From a checkpoint of a small mixture-of-experts model trained on Wikipedia.
Experts: 64 experts in each of 12 layers, 64 tanh GELU neurons an expert, 8 picks a token, a sigmoid router.
Training: a variant of Muon for the experts, 576M tokens.
Below are experts of layer 6 (counted from 0) of a mixture-of-experts language model. Rows are named router (the router's row for the expert), up (a neuron's input weights, with its number) and show model dimensions 0-159. Each number is 200 + 40 x the weight over its row's rms, rounded and kept within 0 to 999.
Before each expert's rows: "mostly gets" lists some tokens that are sent to it at least half of the time; "gets" lists some tokens that make up at least twice as much of what it gets as of all text. This comes from a sample of Wikipedia text that the model never trained on. Tokens count by the router's weight.

# expert 27
mostly gets: "been ", "was ", "have ", "were ", "had ", "became "
gets: "was ", "is ", "with ", "to ", "be ", "were "
router,139,238,214,184,200,145,192,219,176,116,262,211,174,160,185,146,137,177,260,126,209,249,123,230,195,196,194,195,158,134,203,202,183,230,257,195,173,265,194,143,238,123,209,177,196,238,209,285,220,172,185,168,207,182,197,234,188,180,206,212,196,210,152,153,165,214,158,227,230,172,141,215,226,218,196,253,182,214,216,167,222,211,213,185,107,222,271,215,156,211,174,107,231,234,249,193,170,263,151,174,251,227,250,154,197,213,246,182,205,215,181,202,235,188,239,164,174,218,186,196,213,155,158,201,138,152,227,180,223,224,276,240,173,279,290,159,155,236,164,212,203,204,187,148,220,234,186,236,181,245,155,202,196,167,149,150,234,221,135,175
up0,311,240,166,170,220,211,190,201,227,139,189,216,156,169,193,199,222,150,171,225,214,220,217,194,204,127,196,291,123,184,146,208,253,216,195,184,320,207,214,199,217,248,131,204,256,248,231,247,251,162,226,191,189,201,188,214,180,197,175,252,228,199,173,188,177,241,274,132,157,163,158,182,209,181,173,256,185,230,168,134,296,195,190,234,233,161,244,203,208,212,189,182,81,222,217,219,201,182,274,162,273,188,170,200,191,270,188,237,174,258,189,126,246,151,239,228,232,176,191,167,189,238,177,238,179,231,204,207,228,207,133,216,202,264,216,198,126,184,182,221,200,220,162,183,195,188,240,150,211,185,234,212,220,165,153,208,192,278,144,206
up1,104,155,149,198,262,216,180,245,209,159,219,179,247,109,226,223,215,244,199,175,255,227,114,143,260,188,162,190,153,158,245,241,138,144,213,184,263,130,255,211,269,206,146,186,211,138,122,196,212,171,151,234,166,205,271,179,229,233,193,138,145,192,282,291,226,200,226,220,187,180,218,240,256,217,220,228,232,159,148,139,170,199,197,274,173,200,232,236,184,231,233,191,217,241,212,180,202,258,178,242,203,235,202,189,190,194,222,189,202,213,177,181,178,168,101,218,136,260,185,185,259,162,210,256,198,251,152,214,217,227,262,175,270,167,176,222,195,231,239,169,221,262,265,236,202,168,185,252,199,233,177,190,206,247,225,142,189,230,212,164
up2,258,204,138,229,194,217,131,269,243,153,199,205,224,151,149,241,201,234,243,206,284,229,206,207,284,217,139,140,224,211,210,179,229,185,253,199,217,222,223,190,266,149,246,167,201,180,167,196,146,95,141,182,229,84,202,128,222,185,181,295,172,183,196,231,250,265,226,212,219,226,231,215,236,193,129,207,213,210,215,178,173,219,197,258,226,225,181,161,187,285,213,194,184,211,144,237,202,224,221,182,160,165,166,208,244,224,253,215,173,152,129,210,152,202,195,192,218,237,185,167,203,163,154,120,240,279,201,136,182,180,141,157,173,197,235,234,249,232,270,189,200,184,265,187,145,241,131,253,163,161,247,202,107,242,176,219,215,157,217,161
up3,182,198,188,170,219,141,279,190,247,217,159,175,212,173,266,203,188,206,259,234,190,146,176,169,253,197,220,211,233,188,185,213,184,177,210,196,186,241,190,230,285,227,227,133,248,88,211,161,169,197,213,187,178,173,189,240,203,265,195,190,164,104,121,173,186,269,242,223,159,185,203,188,130,165,212,204,229,199,281,233,256,267,206,172,222,244,264,238,160,178,165,240,189,207,118,136,200,202,133,247,128,253,278,169,263,153,182,155,244,236,226,203,204,174,212,262,183,154,164,168,157,136,201,221,119,211,272,179,102,228,280,225,259,211,234,242,193,197,170,170,232,166,256,223,147,235,146,216,233,179,247,252,125,218,295,227,206,152,133,186
up4,230,266,126,227,230,134,182,186,180,183,243,201,225,180,253,215,253,214,122,126,97,221,190,236,135,149,250,163,239,238,197,241,193,195,137,172,103,162,182,213,311,143,139,114,150,185,155,227,167,185,195,156,190,160,168,221,251,154,205,79,218,209,200,208,218,216,197,211,192,220,138,214,213,209,209,200,227,253,234,249,202,126,177,245,165,164,154,99,168,165,157,241,215,223,212,127,148,206,189,175,166,174,232,184,174,186,195,172,221,250,233,185,163,261,263,154,241,264,220,223,169,166,258,185,246,167,215,226,168,168,226,208,233,186,151,223,181,231,228,222,154,226,210,206,134,224,224,197,137,205,194,161,219,199,244,181,168,189,128,185
up5,210,109,178,186,174,194,239,163,161,215,201,179,195,226,216,286,224,145,210,198,123,141,208,175,153,200,169,168,339,161,187,216,181,188,226,200,148,205,240,184,239,154,178,254,285,248,158,173,136,202,241,212,227,250,233,274,248,207,231,129,184,193,222,218,208,220,270,236,193,229,225,245,151,122,277,240,204,161,189,164,186,174,253,171,209,184,272,156,164,209,187,199,218,203,247,216,172,301,184,212,223,205,284,171,173,270,240,286,148,214,252,160,175,202,133,171,159,223,138,185,203,167,236,263,230,148,219,182,210,202,126,196,201,285,164,199,254,195,202,209,173,235,187,264,212,166,270,205,104,198,181,169,135,205,246,241,249,240,145,193
up6,162,237,208,244,238,161,183,216,178,120,155,244,232,227,222,232,147,185,240,183,189,267,212,209,191,117,216,211,172,186,232,222,195,248,243,162,166,210,235,192,208,196,218,134,148,217,145,246,254,143,166,185,201,243,250,241,155,158,206,155,204,131,124,143,161,213,172,200,216,190,170,219,116,201,232,248,156,247,236,179,203,216,225,123,149,147,227,197,243,192,214,175,299,168,258,139,191,196,200,199,211,178,223,143,241,263,205,218,200,238,229,209,168,194,224,148,250,217,284,230,165,188,250,264,186,119,174,109,201,153,234,203,239,213,223,160,153,185,168,151,163,271,214,171,259,235,202,150,164,212,174,189,163,188,227,194,245,179,159,138
up7,167,201,164,146,170,179,143,172,255,177,162,130,143,206,178,179,114,129,172,230,166,168,172,180,184,159,205,236,160,198,228,140,217,217,233,252,186,179,143,198,251,226,268,158,244,172,195,256,278,186,248,208,257,212,231,215,146,166,207,207,186,186,233,217,143,279,264,178,207,148,132,158,194,224,270,169,214,116,148,161,131,241,221,255,203,200,238,178,179,148,162,208,137,282,177,260,176,224,152,201,255,196,182,170,254,214,176,128,201,224,181,268,219,209,143,271,159,267,214,163,190,159,208,206,235,241,214,236,202,215,322,291,223,270,209,208,228,170,204,142,116,207,183,138,198,253,295,192,176,214,223,189,163,121,210,217,198,164,249,203
up8,200,169,194,151,179,140,262,229,211,210,140,147,181,254,232,220,231,179,203,147,171,219,157,298,225,203,145,222,191,164,196,146,244,236,179,191,202,226,224,225,167,253,197,152,133,107,186,216,128,193,226,200,242,154,115,238,188,160,215,244,205,161,182,231,135,238,256,170,223,219,175,141,208,198,221,253,277,246,227,199,137,188,193,248,216,221,176,222,254,193,214,159,173,216,193,204,166,293,164,230,253,224,176,243,212,183,204,251,161,236,228,150,194,215,196,164,235,193,176,196,244,271,199,199,255,247,160,180,170,217,206,182,227,125,222,220,171,164,217,304,119,215,240,214,201,203,176,167,262,193,271,226,122,250,248,194,239,191,173,243
up9,249,259,179,130,220,129,168,164,239,161,218,162,147,184,205,143,226,220,253,196,171,132,226,227,169,177,200,190,258,198,199,223,221,196,245,188,166,145,152,207,180,210,249,269,151,189,247,241,189,240,181,175,199,243,193,262,176,169,225,133,192,197,147,160,151,216,200,147,190,164,145,164,193,219,238,253,127,247,223,172,254,232,247,206,210,256,192,181,222,88,201,267,214,171,137,189,189,140,226,244,217,268,236,155,171,204,232,172,166,207,243,223,155,284,152,221,201,201,190,167,182,202,233,146,159,197,255,153,267,219,244,209,253,212,253,223,140,194,166,170,206,245,157,195,252,245,319,161,162,216,180,200,176,190,157,218,201,219,226,279
up10,167,219,156,138,221,170,177,144,181,201,133,230,186,161,155,185,133,267,195,279,200,180,268,204,167,185,204,191,175,158,216,269,252,175,230,263,132,185,152,222,220,184,221,141,209,237,170,171,246,227,220,274,162,199,181,214,188,181,163,186,196,125,256,168,184,242,185,236,224,213,229,151,206,234,194,194,216,122,234,235,203,153,240,156,143,256,161,179,235,192,262,231,151,180,204,183,134,174,192,239,217,235,202,223,174,203,201,154,175,140,175,284,234,200,180,193,234,224,136,169,165,228,200,179,169,237,165,234,181,209,277,70,158,217,265,225,200,124,124,203,224,192,213,169,194,182,193,210,184,295,163,195,184,135,219,193,182,250,164,249
up11,230,197,207,187,225,209,171,116,239,239,274,204,240,159,172,183,214,174,208,255,256,212,198,198,198,179,169,179,169,157,191,144,204,229,216,210,201,210,143,247,277,206,170,129,154,180,259,176,208,186,256,200,166,128,186,125,266,169,188,207,256,188,188,256,141,250,216,170,133,234,241,196,236,121,191,170,273,250,173,197,183,247,157,232,284,252,221,210,171,230,255,191,155,139,258,237,211,217,178,143,228,149,203,207,259,165,130,237,205,206,217,215,224,246,201,247,163,229,135,161,158,255,149,207,137,257,168,189,199,181,259,225,254,225,266,211,206,98,156,192,201,192,114,209,157,247,215,135,164,211,171,207,202,214,162,200,206,152,158,184
up12,167,245,269,185,242,153,158,149,211,230,247,215,173,176,140,107,220,238,278,187,137,165,234,196,197,164,274,183,216,190,178,164,151,189,138,167,124,251,272,173,249,260,172,226,185,220,163,136,204,147,152,169,217,194,209,252,139,192,238,145,161,213,126,193,187,213,103,210,141,173,245,163,207,187,244,241,249,144,183,245,260,207,220,212,177,198,229,257,223,247,240,183,187,260,123,211,206,219,200,120,192,209,202,234,216,217,211,201,250,186,145,185,183,183,201,189,207,233,166,217,231,203,171,217,121,177,232,215,183,281,184,248,164,185,172,232,189,182,220,210,181,261,201,146,169,247,179,158,200,179,183,196,242,199,199,270,195,166,147,193
up13,143,203,136,257,125,140,201,216,182,138,254,210,201,197,215,80,249,135,229,179,232,247,168,115,170,192,174,214,146,198,224,246,180,142,196,168,170,287,241,226,155,247,258,240,208,113,163,149,289,216,227,206,201,188,215,209,208,180,185,179,206,249,177,238,267,190,204,206,182,196,184,142,152,226,194,249,210,230,220,218,160,207,246,225,172,201,196,246,257,267,245,238,212,185,203,187,172,227,187,239,183,163,224,173,239,190,145,190,223,227,170,240,154,122,170,184,258,201,207,199,200,251,175,173,215,203,171,252,214,214,190,173,221,254,257,233,192,244,216,196,186,201,209,166,127,267,204,237,176,272,209,257,195,229,210,204,109,197,201,181
up14,192,153,203,150,173,268,249,215,196,249,256,187,160,233,194,232,188,243,191,250,160,193,204,194,259,275,225,187,153,181,237,250,200,219,175,201,203,255,213,165,170,188,176,193,192,166,198,203,236,195,233,222,303,248,226,184,159,176,247,224,254,136,198,269,192,189,220,194,198,254,194,290,167,193,228,185,244,220,264,146,210,117,228,268,195,164,175,132,193,172,246,188,238,153,199,186,164,194,195,247,188,173,252,68,147,126,200,190,176,183,222,182,278,301,219,240,229,169,188,184,249,187,170,216,201,179,187,176,199,267,133,222,186,197,245,221,119,238,231,204,197,133,206,298,221,253,135,234,326,195,151,240,289,166,199,232,145,125,211,278
up15,242,220,228,223,167,291,277,205,155,208,154,171,212,221,155,207,255,198,200,230,225,192,200,224,242,161,169,215,138,171,148,184,272,234,244,275,197,248,182,195,284,175,291,162,174,201,227,185,186,187,186,205,261,132,213,206,214,171,191,230,217,185,192,191,183,211,186,197,269,249,161,249,190,150,170,139,235,184,200,172,138,194,226,208,243,186,232,179,245,160,111,246,274,148,235,142,191,195,158,204,216,159,193,139,200,206,207,254,158,211,167,145,158,240,194,163,245,235,164,155,254,237,174,124,209,134,230,174,226,242,227,211,200,242,156,140,216,221,264,237,231,234,218,248,142,281,171,171,269,216,190,200,218,268,192,126,262,266,147,239
up16,223,176,224,203,224,144,167,180,231,228,219,238,156,183,162,172,208,246,170,157,241,206,191,189,213,170,252,174,196,254,245,90,187,248,139,158,197,177,206,146,249,242,206,237,173,166,207,182,230,195,223,225,223,228,123,245,240,170,202,230,253,243,117,230,179,240,155,207,266,167,161,197,184,200,201,144,227,154,143,180,277,224,202,207,211,283,205,178,204,192,196,102,266,159,262,173,198,245,184,232,142,201,227,254,178,212,161,230,189,172,198,216,175,242,156,190,149,200,223,202,160,169,185,207,179,190,189,208,233,228,217,271,232,188,98,217,164,190,175,277,170,145,184,221,206,174,201,266,176,198,163,275,270,111,138,192,185,256,159,243
up17,173,114,114,175,152,193,170,198,162,204,225,162,232,161,171,201,196,237,217,138,232,153,210,209,191,154,244,180,213,160,171,196,223,121,180,202,120,227,176,199,204,238,124,250,189,229,216,271,244,216,198,131,224,227,174,273,227,147,221,252,115,194,188,217,181,139,228,236,127,189,193,240,207,201,209,185,227,237,209,185,227,191,212,155,248,270,244,129,182,205,204,230,124,245,243,189,215,233,173,199,235,194,174,244,245,199,189,244,237,250,216,199,198,158,179,156,178,181,161,247,99,202,164,235,184,183,175,166,167,183,245,187,207,222,297,206,185,214,193,123,196,196,199,158,188,128,156,168,187,187,154,146,236,230,175,166,249,201,200,181
up18,188,259,244,192,230,238,176,163,211,162,204,224,256,121,262,267,248,185,185,171,183,267,230,186,310,152,173,202,266,147,156,198,166,211,234,206,151,208,225,157,215,314,164,231,198,278,214,149,155,183,224,184,150,166,187,195,188,203,150,185,191,209,186,251,162,134,139,139,152,242,171,216,167,280,211,173,148,259,241,213,181,199,160,195,173,294,229,177,217,257,183,173,135,233,118,144,194,189,181,232,262,167,128,193,152,136,153,252,232,192,176,236,202,166,223,184,213,112,203,116,168,191,207,167,166,231,164,232,201,217,237,128,188,185,235,90,218,250,206,178,271,146,186,181,237,220,167,214,178,162,161,130,173,197,198,217,193,191,152,175
up19,176,133,238,201,169,127,133,187,256,186,184,196,181,204,204,268,249,209,201,160,204,265,133,205,246,175,208,207,154,199,121,197,220,213,144,176,226,158,191,212,250,192,217,215,176,215,227,213,237,201,148,118,227,165,245,172,207,186,223,178,144,214,186,162,233,157,142,171,176,249,185,202,262,156,229,241,192,200,247,188,306,219,224,186,193,156,214,223,243,234,195,147,250,169,107,227,227,240,235,250,184,187,244,235,255,194,201,179,190,184,169,159,194,164,217,225,190,130,240,113,207,104,167,227,237,164,151,259,261,217,223,163,227,185,209,195,159,189,229,177,170,189,255,184,175,245,176,226,238,240,215,120,214,259,208,201,224,164,182,149
up20,168,139,221,203,160,176,196,257,211,233,182,122,132,178,229,191,283,245,221,244,129,215,258,248,194,144,240,227,156,183,202,246,179,217,254,142,227,228,279,211,228,254,198,141,241,197,199,239,194,263,261,202,204,176,199,162,260,232,154,211,136,221,192,236,232,152,229,221,182,238,147,213,220,132,247,142,139,178,248,215,214,233,262,209,176,264,261,264,205,267,205,180,91,263,197,162,212,224,198,146,109,201,115,171,252,154,240,200,245,203,202,176,199,154,223,226,208,195,271,252,249,269,123,138,195,165,163,187,148,194,173,142,197,211,224,190,207,173,247,246,195,237,203,208,252,212,230,137,199,190,248,184,268,209,210,185,195,190,142,213
up21,288,230,187,142,187,243,146,283,161,229,207,212,219,183,235,146,211,126,200,223,190,199,216,221,129,223,214,230,166,217,219,55,190,195,203,234,123,172,150,152,151,213,173,157,193,117,164,151,175,227,140,216,208,173,208,164,260,220,239,294,290,129,141,217,222,171,296,246,206,254,195,210,215,216,176,249,173,235,238,240,258,230,163,148,220,211,187,148,149,201,130,235,200,180,165,127,168,173,233,234,197,192,222,201,208,218,149,259,221,184,306,237,158,90,240,164,188,196,219,217,183,187,184,183,234,208,254,203,170,194,216,204,142,175,216,163,263,182,178,225,174,208,180,246,182,204,196,142,161,210,166,154,209,250,202,200,236,125,170,178
up22,276,216,180,180,151,181,234,164,283,144,197,287,226,198,188,212,169,214,223,173,195,243,156,190,208,207,224,106,180,137,216,204,163,216,236,205,146,243,208,162,230,199,253,160,130,207,168,234,183,193,207,204,148,172,160,158,224,271,199,183,159,258,177,154,210,236,191,266,119,302,241,220,193,191,242,238,219,184,218,207,187,175,231,230,201,159,204,201,173,281,200,269,182,205,229,239,232,285,142,233,230,174,199,210,199,187,216,162,233,255,172,183,163,178,239,240,190,139,205,199,233,170,311,203,141,178,258,142,279,224,248,263,219,259,267,235,213,229,202,135,165,258,216,208,148,206,250,186,190,208,173,204,245,262,165,187,153,233,155,151
up23,222,209,260,186,206,209,208,165,261,222,186,217,210,177,221,169,199,153,287,204,190,204,187,256,202,167,226,266,219,198,249,225,181,251,199,142,153,158,201,179,182,154,245,202,130,168,220,122,115,204,216,226,179,218,206,140,197,173,144,227,227,245,240,225,257,213,155,210,275,270,144,188,193,195,191,231,176,200,153,264,243,125,174,188,137,223,187,241,145,229,268,174,146,215,273,198,152,157,205,193,167,195,220,120,207,241,215,219,180,156,182,138,252,202,189,223,216,186,194,251,243,243,233,161,184,214,156,225,165,216,209,284,252,173,252,136,197,143,155,200,154,250,175,198,179,205,189,197,224,217,270,216,203,191,189,186,193,194,185,183
up24,217,240,138,241,207,198,189,144,216,170,183,233,124,150,238,200,157,156,207,206,166,179,216,255,254,204,168,192,151,241,229,103,169,178,184,158,204,298,200,209,153,125,254,229,237,166,114,224,209,125,196,242,208,182,210,182,174,187,210,198,160,131,208,188,200,135,153,218,140,188,195,190,203,211,204,179,219,156,295,159,209,180,210,267,259,229,192,187,168,194,226,244,210,191,231,272,215,226,106,190,217,146,236,202,240,287,190,225,192,223,159,257,187,209,201,179,170,164,191,222,222,232,188,210,103,175,198,154,160,206,229,195,193,227,192,107,129,94,210,205,175,198,191,140,230,202,219,159,186,203,153,174,275,185,142,109,208,166,166,215
up25,177,209,206,233,182,177,215,187,201,232,240,214,177,200,218,196,244,228,304,194,192,157,264,216,216,165,161,267,231,197,220,240,169,252,229,170,166,272,184,235,157,118,274,131,188,222,183,145,218,146,184,241,195,183,178,259,263,209,234,165,176,184,150,161,228,171,133,258,169,152,211,239,186,298,183,237,155,166,139,194,163,207,122,111,163,240,203,274,143,199,166,156,220,236,242,213,198,230,179,106,122,172,185,162,168,196,190,222,242,173,190,185,207,143,246,192,186,168,261,229,249,183,187,234,138,206,171,247,176,238,214,123,107,299,128,200,145,174,229,149,189,248,239,198,235,241,186,135,132,197,208,191,209,204,225,117,159,225,195,214
up26,258,197,159,190,206,160,169,222,206,157,129,206,245,189,138,226,281,181,231,208,156,252,177,270,155,323,186,266,197,230,177,184,247,200,201,283,154,261,239,154,258,237,215,148,202,262,226,215,275,154,196,176,251,185,179,199,239,159,261,227,173,164,202,177,214,210,229,213,210,204,175,172,187,184,224,221,227,200,175,155,165,202,175,199,232,70,188,173,196,172,213,198,198,219,218,195,128,193,189,153,159,210,227,198,242,215,97,178,224,343,168,206,161,221,180,133,177,247,196,208,179,162,190,225,152,253,200,212,179,234,223,174,239,165,221,133,222,188,223,193,137,209,141,181,151,122,161,185,179,190,125,190,159,180,153,259,220,215,230,171
up27,89,208,192,265,173,226,198,238,209,162,216,247,261,176,213,170,232,261,222,265,208,232,200,227,205,219,238,210,174,136,261,322,182,249,168,235,210,187,196,206,204,238,136,277,212,219,177,148,175,192,177,181,170,181,136,214,294,180,205,254,249,233,227,130,216,245,185,243,157,213,289,207,296,206,217,149,239,200,218,210,209,212,274,157,260,128,178,247,227,176,233,209,238,301,171,205,258,133,203,132,213,185,213,169,194,243,193,240,196,230,175,163,155,207,197,225,221,225,141,142,251,201,194,166,166,180,218,222,195,235,157,204,249,186,152,189,151,214,143,171,280,221,315,182,221,217,220,144,128,206,242,227,179,186,244,176,194,194,187,224
up28,151,201,197,112,228,226,228,177,244,227,175,205,191,182,165,177,213,182,200,251,170,186,213,187,250,231,183,183,190,205,199,186,198,198,214,259,195,190,225,171,175,279,181,244,228,304,224,190,199,232,235,172,106,211,222,174,187,175,175,193,219,177,190,200,255,153,206,197,153,149,268,204,177,257,204,268,233,232,221,147,182,201,169,210,185,225,154,221,174,212,190,188,216,143,161,226,174,174,147,173,196,233,183,185,232,287,200,176,157,196,123,295,201,227,164,208,189,178,196,141,223,174,240,223,270,262,221,183,222,223,180,229,237,139,191,192,217,158,188,195,157,203,148,164,134,213,244,237,177,256,279,214,207,192,214,187,202,184,175,173
up29,184,166,164,239,260,164,201,186,222,230,129,248,188,239,230,247,239,150,213,243,201,165,191,240,231,168,231,195,262,222,153,176,218,196,164,223,245,202,164,141,161,238,193,236,196,114,245,178,258,180,159,195,194,221,192,219,184,164,260,178,182,248,231,157,206,225,162,169,226,147,273,199,285,179,181,258,216,160,182,178,229,115,252,154,230,171,287,244,205,222,188,184,162,149,222,234,150,234,216,279,165,134,152,231,164,188,158,237,201,136,232,229,164,216,248,182,215,232,267,213,247,180,169,147,137,144,163,197,220,113,242,154,173,200,202,147,134,223,205,189,198,167,224,143,268,235,133,160,257,220,210,233,237,241,167,184,188,216,215,169
up30,162,200,162,143,217,245,266,169,156,151,234,164,261,106,166,171,229,164,239,243,267,220,174,150,235,210,162,231,199,192,202,194,191,166,272,190,245,204,198,218,203,226,225,245,205,220,180,155,192,236,284,226,191,205,213,162,264,222,192,166,293,190,230,225,155,120,285,222,125,230,224,232,252,217,164,200,265,144,224,226,196,187,189,175,216,242,289,254,239,234,142,149,206,215,142,211,237,209,186,153,168,178,130,220,206,199,288,263,153,204,160,199,266,203,190,142,266,230,198,166,197,197,203,180,238,161,249,197,247,180,179,181,143,177,243,214,179,121,173,156,216,205,204,124,225,172,202,200,185,190,142,258,224,116,209,198,128,296,157,160
up31,227,196,207,130,221,215,218,155,208,194,217,269,233,86,217,223,264,261,207,219,162,208,199,246,178,163,255,148,172,146,188,176,225,220,242,230,183,189,141,179,225,229,169,186,252,235,226,163,256,230,282,194,172,192,162,212,232,237,240,192,230,219,199,222,230,203,228,204,184,247,229,148,215,263,206,117,213,256,182,197,287,182,233,248,281,185,258,307,208,229,170,132,164,216,165,205,214,215,191,262,175,198,171,156,216,152,181,170,174,263,202,201,184,228,176,232,238,142,174,222,217,91,223,245,135,194,233,262,198,237,222,289,172,196,189,222,234,194,196,257,226,203,135,226,176,197,184,255,207,197,231,189,157,266,160,238,230,215,175,164
up32,232,205,250,150,147,210,247,133,151,238,238,210,164,281,137,160,243,230,283,148,237,166,200,222,192,267,195,153,187,211,185,204,274,268,230,166,223,269,230,154,194,245,203,178,144,289,155,203,194,223,137,261,236,247,208,186,189,201,182,207,213,222,167,274,201,191,112,166,197,149,169,196,261,187,302,165,151,216,204,179,260,194,219,186,84,243,166,166,234,218,198,291,229,149,274,180,237,286,206,209,194,229,200,196,177,209,184,290,190,206,200,220,232,149,223,225,267,178,196,223,230,201,191,174,150,232,197,204,215,227,196,132,245,209,209,280,155,178,236,173,171,174,227,181,193,207,194,261,149,201,117,264,216,157,154,209,191,214,192,141
up33,139,253,196,219,245,166,249,210,240,220,133,128,249,221,175,208,238,227,136,170,256,235,209,151,237,187,251,177,199,229,210,218,166,172,207,153,247,199,242,169,158,224,205,219,180,204,154,124,255,177,223,127,209,169,204,190,207,238,246,86,183,217,191,151,144,160,162,226,233,224,208,221,107,208,164,209,215,167,172,193,255,188,161,269,197,287,144,209,246,224,147,202,164,212,212,96,190,218,215,197,223,168,283,205,165,199,171,179,198,181,211,178,125,215,218,163,211,221,234,119,197,164,163,225,134,129,220,245,208,235,173,254,168,248,162,187,182,219,181,226,223,130,257,206,189,187,157,281,211,187,211,244,174,139,251,180,182,233,139,226
up34,252,210,213,203,193,146,209,157,236,137,213,148,164,186,182,197,171,166,236,227,240,163,143,278,138,180,268,227,169,226,278,174,198,202,186,221,221,199,197,150,232,254,195,186,203,278,257,195,275,190,191,302,258,214,168,263,181,199,151,222,224,256,203,229,201,208,110,272,231,190,239,195,173,246,290,197,276,203,201,132,248,202,243,190,163,198,171,193,218,126,186,178,258,229,263,212,192,218,176,241,250,214,151,195,213,237,211,193,195,143,225,228,238,179,231,114,129,184,199,155,172,196,209,179,205,231,233,201,236,181,232,224,221,242,172,198,187,138,218,198,235,192,226,119,204,148,205,183,232,201,215,219,212,252,177,150,188,242,235,218
up35,221,214,294,200,227,212,153,105,278,229,225,179,215,220,251,221,111,176,201,150,169,212,165,188,233,205,214,144,198,142,189,220,180,259,247,281,195,230,241,197,164,105,187,197,185,227,192,199,169,78,176,193,209,149,222,220,222,213,146,196,184,208,159,190,220,259,191,197,152,202,181,193,235,200,222,183,204,240,271,147,237,192,186,170,195,172,218,204,264,216,224,93,226,216,270,234,241,159,197,182,233,190,235,118,137,151,208,170,129,168,227,156,216,193,280,135,175,218,175,132,258,93,190,207,194,223,155,75,155,231,189,226,268,203,248,166,156,154,263,179,182,146,178,250,167,217,250,150,213,244,170,150,187,171,168,210,158,199,186,185
up36,206,199,207,265,151,201,242,185,216,180,217,221,154,231,268,195,199,211,245,284,212,208,220,151,282,258,249,157,198,263,120,283,162,144,189,200,213,154,252,297,128,233,195,238,214,198,128,228,195,213,195,173,266,287,227,195,253,243,231,142,247,236,201,114,202,292,126,239,188,214,182,174,120,166,145,298,210,165,174,186,192,182,142,214,142,248,133,194,212,170,172,216,211,179,169,125,142,179,205,200,193,212,263,192,222,153,203,228,144,152,265,177,147,213,182,189,176,262,221,221,193,181,121,214,197,164,207,275,218,213,142,172,144,149,193,107,212,146,208,235,125,227,224,236,130,242,198,212,217,187,161,214,264,224,261,229,139,190,295,233
up37,234,198,234,254,172,148,197,154,268,161,213,187,212,151,200,133,121,125,254,172,233,196,206,212,219,180,275,226,217,225,152,196,288,182,196,180,222,216,173,191,251,193,191,191,185,203,186,307,251,264,254,185,240,185,199,200,215,175,152,244,136,179,206,189,131,197,172,214,221,181,244,200,224,173,209,225,252,212,166,131,183,224,182,207,286,215,264,195,117,149,233,202,186,110,131,183,186,181,174,238,190,166,131,238,158,204,93,250,246,227,177,230,191,179,262,221,137,242,151,196,230,227,228,260,219,157,180,238,124,222,201,195,268,230,227,155,202,93,184,262,223,229,233,222,166,138,202,183,170,170,201,215,159,232,190,202,175,230,207,165
up38,176,190,150,296,205,239,174,174,197,190,241,185,190,152,178,200,234,236,164,193,165,161,239,186,202,235,156,221,170,156,189,172,202,134,211,275,181,266,163,232,125,222,192,146,148,217,158,214,194,167,200,282,238,246,190,227,280,187,181,203,269,247,244,230,166,175,176,159,248,133,180,227,188,203,239,247,233,156,177,185,255,185,178,190,177,230,198,268,227,167,217,169,179,230,199,167,156,164,241,138,201,203,247,208,242,212,182,183,195,160,297,203,211,272,169,145,192,324,279,145,200,234,231,187,220,177,206,117,144,229,188,238,174,275,223,221,250,241,212,168,214,210,227,141,228,200,188,339,105,256,242,174,194,204,269,214,217,135,199,230
up39,187,210,141,210,180,127,229,279,179,166,164,148,143,228,133,264,193,254,175,135,182,239,196,203,129,207,158,201,204,146,170,151,231,228,190,200,248,236,191,217,269,299,166,129,211,223,227,164,213,257,126,245,242,216,220,279,243,157,233,273,182,221,192,215,163,175,228,220,242,185,151,165,179,172,235,160,199,160,212,188,256,219,205,183,255,133,205,238,181,246,183,157,149,139,199,138,203,256,233,179,273,253,182,76,172,187,183,185,232,241,205,238,210,156,226,233,202,169,185,236,207,300,182,222,148,131,187,208,147,260,157,195,197,144,195,152,189,133,258,182,257,134,136,212,155,200,179,195,182,97,111,151,166,229,102,172,167,168,176,199
up40,191,186,226,247,176,202,157,127,180,283,234,191,233,200,227,172,216,210,170,195,192,270,190,253,217,127,153,162,153,137,177,164,189,156,301,155,191,246,242,187,202,221,206,177,220,268,219,199,147,204,178,198,328,144,138,212,261,108,215,220,212,192,166,188,250,273,199,95,150,257,195,245,210,173,250,176,149,212,272,203,245,238,215,269,139,202,188,186,206,227,234,200,233,187,205,221,139,120,154,206,207,198,201,166,200,194,199,180,257,199,237,178,148,214,269,188,181,327,188,210,203,167,131,250,184,148,272,229,181,142,210,246,262,240,153,227,201,216,192,131,243,229,134,182,224,164,105,185,208,195,228,279,191,224,155,176,219,168,196,208
up41,142,236,265,201,259,150,196,238,257,159,169,239,242,212,148,178,215,206,242,154,214,168,216,201,202,199,189,188,177,159,131,252,252,193,103,170,203,196,236,199,211,174,191,166,172,202,224,247,266,192,189,190,245,180,240,194,190,131,214,263,211,204,117,239,183,191,193,215,225,173,201,151,221,168,199,207,163,154,226,255,207,217,149,200,194,231,173,191,185,264,198,235,248,148,160,154,248,169,213,207,159,127,232,149,135,170,216,189,236,228,185,156,184,280,256,186,264,244,172,162,155,198,199,244,68,224,221,202,182,219,217,162,226,254,214,185,185,228,178,213,238,219,222,139,152,209,171,129,163,188,214,238,216,219,139,166,176,220,256,196
up42,156,168,157,141,195,197,241,189,232,179,266,127,195,244,221,240,239,176,189,202,199,167,189,168,227,215,183,255,165,191,215,189,263,208,137,155,224,235,227,258,237,185,208,205,220,186,191,306,260,196,251,226,287,244,217,187,171,230,211,189,214,164,230,276,128,149,250,254,255,178,149,176,257,127,194,196,176,204,215,182,212,186,232,227,262,178,156,218,199,191,220,249,144,124,209,187,227,147,223,177,221,202,199,138,187,176,163,194,196,170,217,167,207,227,217,173,215,194,167,243,224,246,131,163,249,159,248,195,170,242,186,244,250,242,177,157,187,201,151,255,194,82,203,161,204,214,265,152,164,98,189,172,195,181,216,226,195,167,240,148
up43,206,177,158,145,179,160,197,185,239,241,130,160,207,125,196,159,238,209,180,175,220,220,171,253,168,180,127,219,159,191,225,201,174,244,235,283,192,221,229,169,180,200,252,194,205,190,195,215,168,129,213,179,156,228,235,150,189,230,174,202,163,210,199,180,190,214,160,219,234,175,276,269,289,137,174,149,220,195,167,115,181,138,164,188,232,255,219,133,252,248,227,243,178,203,187,155,247,257,270,173,198,232,227,203,221,266,220,236,234,271,105,196,244,144,184,238,204,209,215,190,151,199,207,165,233,205,246,167,188,217,172,132,182,243,151,245,214,277,184,211,230,260,191,259,240,260,151,196,233,114,179,200,193,189,181,175,234,193,190,181